From a checkpoint of a small mixture-of-experts model trained on Wikipedia.
Size: width 448, vocabulary 31770, 140M parameters.
Experts: 4 picks a token, a sigmoid router.
Training: a variant of Adam for the experts, 1006M tokens, 21246 steps.
Below are experts of layer 7 (counted from 0) of a mixture-of-experts language model. Rows are named down (a neuron's output weights, with its number) and show model dimensions 256-319. Each number is 128 + 24 x the weight over its row's rms, rounded and kept within 0 to 255. Numbers have three digits each.
Before each expert's rows: "raises" lists some tokens whose logits its average output raises strongly, later layers aside. This comes from a sample of Wikipedia text that the model never trained on.

# expert 52
raises: " II", ",", " ("
down0:135116058158114116131145125108087098114111105165134142135096129079188093125105099126174092110090111143135120128095107097146120180116115142118128157152116126134125141159136106124131121125140158
down1:106147161178169151119119093142131147153141149135112130134107165088126118100120131097110126116108162106120103123126104121101118113091075133149107111127144155121123124090132181157142125109134128
down2:120117149132110097138128168097111143139139125136132115149159162134151117143084155131156102159117109154128103122127117105107076163131101154137115122166172140120101141086070105054148140088121147
down3:124156139140162106156142131115104162136156158147111152168119158117102123149108069143112140152128106116103119198101131107137130110101124150070117128155174104130120123157109137108136085093128129
down4:154108088151126107137139076128103114110100125150163122173125150108115126102073091127118135135101170066129112126121153116149109120082124142132128114132062125149160117105071125107135094105065118
down5:148149115122119137121117095170130089134155140097129169111118129089112083162143141155120062129146149114144115128131132123132140137115122126145123106070098104166134114148188156089128111131127150
down6:148094096140122129157131133120121126133074158096135167149076156165131182107179122114147153131129118123132166114169116165104119150160131144160099133124143143166130113135180147170113116100084153
down7:101106134146130148140119143119134102100124085098139106156121135126137087101139156155147110160136126121154131079123120099164130133147114114149150098144132126103147110143133118145138152145161098
down8:113146143151152138127119118133113079132106150165152159120179157118151127154143120141098154134080114129136124117157158099175128109138135065126160095148100116099112114166162116145179096139099144
down9:140119152090143137115152125107135152118161138151086078104141116119114129149131141132110079110113119103124121130097120138108117096089135169146139118136147129180134119127117098105104091115146109

# expert 48
raises: "35", "4", "5", " ", "00", "55"
down0:135133166103095177124133142139161117139145112160122134100112195161113135113106109105141123160132152088137091155096162165064165146146156141128109153127133122156130122138090154131080161140076152
down1:092125123119148160124146137126122083129095145119157136142129184116139181109146122102119113127104151127135107138150140182148127142131141140148122126121152169110151099120115142119124092127101093
down2:139141110119121103130184104094168108139095109105155145144150186085126139124156163164104170085171128164157107164114115124086131152115112124163133143124124131143112135141105147147118123106106125
down3:153116118165167124139147112097142103133097156150149129104115140075146129157112131089140151153084133111127097086143140111159117154091136135111135153140144099138107125132114165149142157108133131
down4:135134128119135136150131186083073116126119125087083137107150123134148145134093139110140129116116155114138127096115150178161128127153140116121133169153098135136140112112124128189144133109096113
down5:139158127156125126144089118116142132125105115158135179129160126121160148122115129115153114139117085171119098133109130193117177171134155136172111144126107170167113094158148083129105119137125146
down6:154127075129101102115145138147160125107107105128125139165149126156107114134120154106090147141124159110156169155141113107159141146162107111140138144140111103126177164087128094148120134122099096
down7:156126155137130124147124123150103119097136112140180145138123127125104139107103161128091110117149133110157173140130072124114086091147145141133166105140152129133123127120173157119143179161145148
down8:106116108140124141170111148138177123115075098104143147098116120133143121100133116134078087132131152140142129100107148093140123144094142108161129118175110140129090156136191117110103086165135137
down9:095127149160116133132117146134160114143126112131117150133129115121153102092147126143105126128121124133142110120091093141123145106079166162120169138170113119094121125112093118152171090131080112

# expert 51
raises: ".", ",", "–", "/", " and", ".\n\n"
down0:133148098125057103116129122128109134093145087159132129162158119132160146124136118152155112113087125106108142154147127113151116151129116135156181118130129172148079163152122064113157103132092113
down1:114098136114110069134111123100138101110077118159113162164089158096052138106143130126118124139136109131104123124128145100153157131144151124109147130133083144124166111193169108147120127099107173
down2:133131151169100129119104186105130142087109131112104118093130084163113133169145129145121122172092154137121099182126105110131168096137131184130140116124138180147142112108097082141126102121181147
down3:115112133102154115124122098164141173134136106122117131087099083143120111149135103153145141119137122077108143117155110120140133147150139152138104144122151121110107124106135144111154107121117148
down4:112100114128128103103127121100177132148172151121092101122150077139132116118223140126144188117080119081133143093140143135136118147108120121113119120137076108139137099166123091132131096156077110
down5:144154149120100098155137138103146118146132096122110112124096104154101186154140141130149082171113131116090119147095139122115116119142163155135156113132125119115117122123083140133154124133112152
down6:125151115130140119083132064099160103138140146117147131092130152116134166100186166151137158127075177140135141148158147105120145142133111111163120152101141163128129158155145133144101134129156118
down7:119100095162120097118110123100125140158139100081097086145136127105116151092134116128115124121134170128134133125131103151144136099122125143123106097134097196116137126158134098105168103126122116
down8:107126079128150107143135158123090088143112115104122125091085100099081126117150164144115149106116163120160123075151163122145106132146068122100098135133118159144109105137136100102143099158104100
down9:156111101110110133158074113153136094125133090091103130112098124089104109092110154125162152121146118131156145095159137147067117114099103120139138133136136100141120128104124088142094157141116157

# expert 1
raises: ",", "'s", " (", " and", ";"
down0:128112102104114120134099097111137148131148135100090110162143160148124115118202131118103129103078124169103148081151121134138117121136167127110136095141147119163109166118094096146128096153131090
down1:118128104095094100158133079120185126128095101135133118127134098154118144123161111129101147117131153131129158139133137118113160130133125119110126122151160131134142123159177093114123136123169196
down2:120132122144106148163121149144119139137112104129149140126153134143082163127100095112094126123171076111174134165120106159076111118131151105133120135121141126132149120149141112104144118160106107
down3:102180181085124077145122070121104115147159125094195149121131124126088109144106128127130120159135128119140136090111091136146163174144132097136136090130118129062145114127076125144150113112060174
down4:137139049129075093121120125108141150155157146152110133133117136107159117129167147135123097173115128088192137165129131124144105105180126114101145115150161123124151158117169129140139075142110108
down5:179088114104183118085122112132123175121127129105113137140122062097119130164138105135098081131136117137082135173159119154101112160136147124110155139122116123124093156093069140176123155108122108
down6:127138104126121134113126150122157097123126113138105131103146184168195124098126101107121135104121117132149128092143158170156115106113109132147101131148111124105069143133108101118140191162136101
down7:114103142165150141112148140178152131122123085119133128127161114169086138142133134130122096188084113168130110148116125117148136132172114118124140143102128120106159149154172132083123144121164142
down8:146138089085125141115118117143142145109141143148165108116109129138107080144182108123118147083117116174150102124164113121119128089112101170105092116157121151138131096146222126057116087156139128
down9:181160169140113100112138126141115104112112130131132101125157122135138161106099182127128121160138165118122084135146143133106123137102139139160083126118137092146168109143156152123114106105127133

# expert 43
raises: ",", "–", " ", " and", ".", " ("
down0:151119135146085125105113112131116140135068096115127076169106084175099151125164145159114115159114149108120151109076141172129147113097104148138123122123125116103156173124147158132134176124166130
down1:125104127159128117096118179126121120125126113137141116157156117140109159118110117145115129124134176051141157094124151167157112138170148163181133155142103146111125120095040083115105148097134147
down2:145133108138101128118130176124119124118127153130106120172112079078141169114167155122117152123141085115169126149134147141115125117130140136115125143119155163108123144136119127134128110138154141
down3:116097090152100127103100110141144136159128121108126124139110114113090175062106137175158109111134141098121135144161123118128111143127113180117127133132120165138104148132108158096146135134143156
down4:094122152133135114187148154110128149149178145162098072129131134146145103133159120154183116113115141173118111140106129102127119118118104112124086110141108147131114115095111160114115102072164193
down5:127105133135088122113148166098121136138154135130150157110150152109165127135113095110164165112107073156105091130129141128171137166146137112170097139162093124125091140136167101143120146097141144
down6:143097094122148091122119151109102066159142101134101117152114117122137092075134128139129098140139127132148172111146148123117137161147146129158124104146106169143118101131078089136121120101097132
down7:203085161155100156131085164101120133132116121155117100096115162120109121152136118113126112107116125131136142130120116140133101150096110093178112138100109177110124141177117110210097106127128133
down8:139127100091141099120113120162068121142108149130086128142150136152124144107116114130186149067142153110112108129113124135122097140107119122141117109087122110111146128149126078114135123121133122
down9:148126150123155143129157128160139094127130090177133160152109164129121107147126091112112170163117144153140131083121097151112139104142127121118114119130142098152154119134152127118141093105125149

# expert 58
raises: "19", "20", "and", "11", "16", "18"
down0:166168106154128125121119117105125123079137165131126149133145139123140118102164127143152113113141148126141116133134138107109155149134092092131124146173128150093154127111150120118081125164138143
down1:119096153114129150130129122121142104135129112132139153130095158154180113118142132167134123169099133132143145144143086146081181119131112120143136123095182131131091146113145096201109122136134155
down2:168122127130116127086142121183121139094154139116104122180142082140113141179089133108100102157130151135138144110098124118139133115134142070111142132129111122114134124114070152133169153125092161
down3:167130137117127130112140127128124163107166120136122102110131124120166123121100172151142086126108102099088117163128137120125165111145154181125104148149084118180134116114107130150112113161135082
down4:159151111140135111122102142092159101132124142126096144126123106123125125142121160082157107151131150049118114086098130119133144130118155088091096175144114106146110123161037116161117158093087101
down5:142165123140107127095140125109115161112148128170182176143106128131090153143108138139121124111072150170127166122148133115104129129119123159191092089185180182128176116107130145170131135111084183
down6:137124139147121093155121148184077138103122110158105128103091121152120131131127127106136118111132159141144130147098124110118132097106154121164136098119149113096121112140116098101120132105155152
down7:085111151130145128106122084079140139155133129108142132150160048103117179167165081111106135150147129131129111101151137131119105122089170134156154131116149083085148111112147118156093185132112120
down8:119181118158147147130165113126128140168158126092142082126129138118160173137122172155133119084137114096167094122089118149098110097125144125119123120136114127108120152126124159097132086126142134
down9:126097114111136173126098113071150136156086152119158151151125123138151138127179128124148119121114140110094136100131105159100124123130108151112082121140136097107126147094161134170127144107157126

# expert 9
raises: " though", " which", " and", " although", " while", " with"
down0:160116111130129134093130121119173115122141115156091113114110163081103092141117100136140148148095176153106100158133146072115106136123130156129108096104122109117120114082163131119087134124126139
down1:137132144146122138118140124128098147149178130104123138140157149165141112136139123142152126101137102128082144134177144151139121138119121121122133123109128170098120117126173124144119160068130123
down2:115143103146139106124094114097131123147140148118120160114144121121115094132120161142140118142159116099145148130098123132153128166137115093135123110111128112147155128130109134177116105140174152
down3:133144100115108128164130139114130150156118111112147129101151144094124146120069111087155110136108118136105099135075125081122129130117148144149100121079136111150123181148123112080103141090118107
down4:157107109099120100088174145136105162170109152129091096111153120106122108151168121149109118135146126126138129202143135117144147126138106120113103130113137130114155081111049100108167126131131135
down5:120115119156109171149166127081182155170120129068149113118140135101130100131124152094132120128133188086180137130073136179116082105134133148130107114136108109135138099146138163124155101124124129
down6:094160146118146148087137116153119122149136114096148148148125138149144147117142142140160110126142157134096136137110131120125144105134160118137119163120141117117142118114107120149137158139103147
down7:152136121151143135114109114120108122154137111131130118095145156132170126173144118116118096134080117092190124106103147139164110159120140125111109099131106144144158049157085130195153136162115121
down8:187129165116100136141138111122088078168135114158141159149103100116162116124117107128147136148123105116135136139107150148143082131132059133118133097112128150126166111136117141141133129171142121
down9:146109166130131098137108144109151161079149080133160110149155101109139195153091105174119151099118099122099092123169135140129162106126082117106147135113082107116140115119092153179103137106161170

# expert 55
raises: "1", "18", "17", "20", "57", "51"
down0:100059166118162139149126126104119133142145112141162142120116120147129135087160112171128145134164119124103162138132128128130184129132132140102141115119121096111139151184111089112157080173163113
down1:120133185120156154107146091118137131160176092134110126065128082170156123145130121149127163152120146150142144145151149108135142127128148117157110131127142143115141099134132139163075161110133146
down2:100108110145125137126123169151122117126127118123093149151166108129126099132157147106105125144106150161126156128112090098130163139159118119148135150117119132167118099103070113080109202118118092
down3:130121129156117137145110134129149121159124157111140093107139103133130119150180111084121162107128168150141139122086150098115161102163137123133121130131146160164129124104136121154128144118113138
down4:162139135123099142105123127090151182116117090084128140137147156127135115109134158142143092136136103074151111130124162110168152144132082146103133096154105085115133115097179139117154128096095120
down5:134124156114113129120099145120159109157110131127160149114134119103143103074152123116135109120138144109134130081136170110162149096120085146139109127167139152153136139125148078118175136157093097
down6:112120138092160183161150067124128132162124136152130152134143132127159106148156107119124129124121155127116124158143126123168136149119136150155162119096144151124126092146125157133116134167138127
down7:119136115106108137135150103140150121125129146121133137122141129142139163124144140082096132113131163143138160099119132114134067117123177096124132134117094140127109121131138141190116066129110098
down8:130103128124179115111159113129108111141134108135117189137110076156119138142131089114130136107116107122138154103120131150124114174110119144121110115157121145161131155092145133197098130136110133
down9:120151114136141110146110122142139144134135115147118120079104137106114145163088181124130141123112118130106135080113099092137179116139091136133168126098124150129164144117075173130121112108137114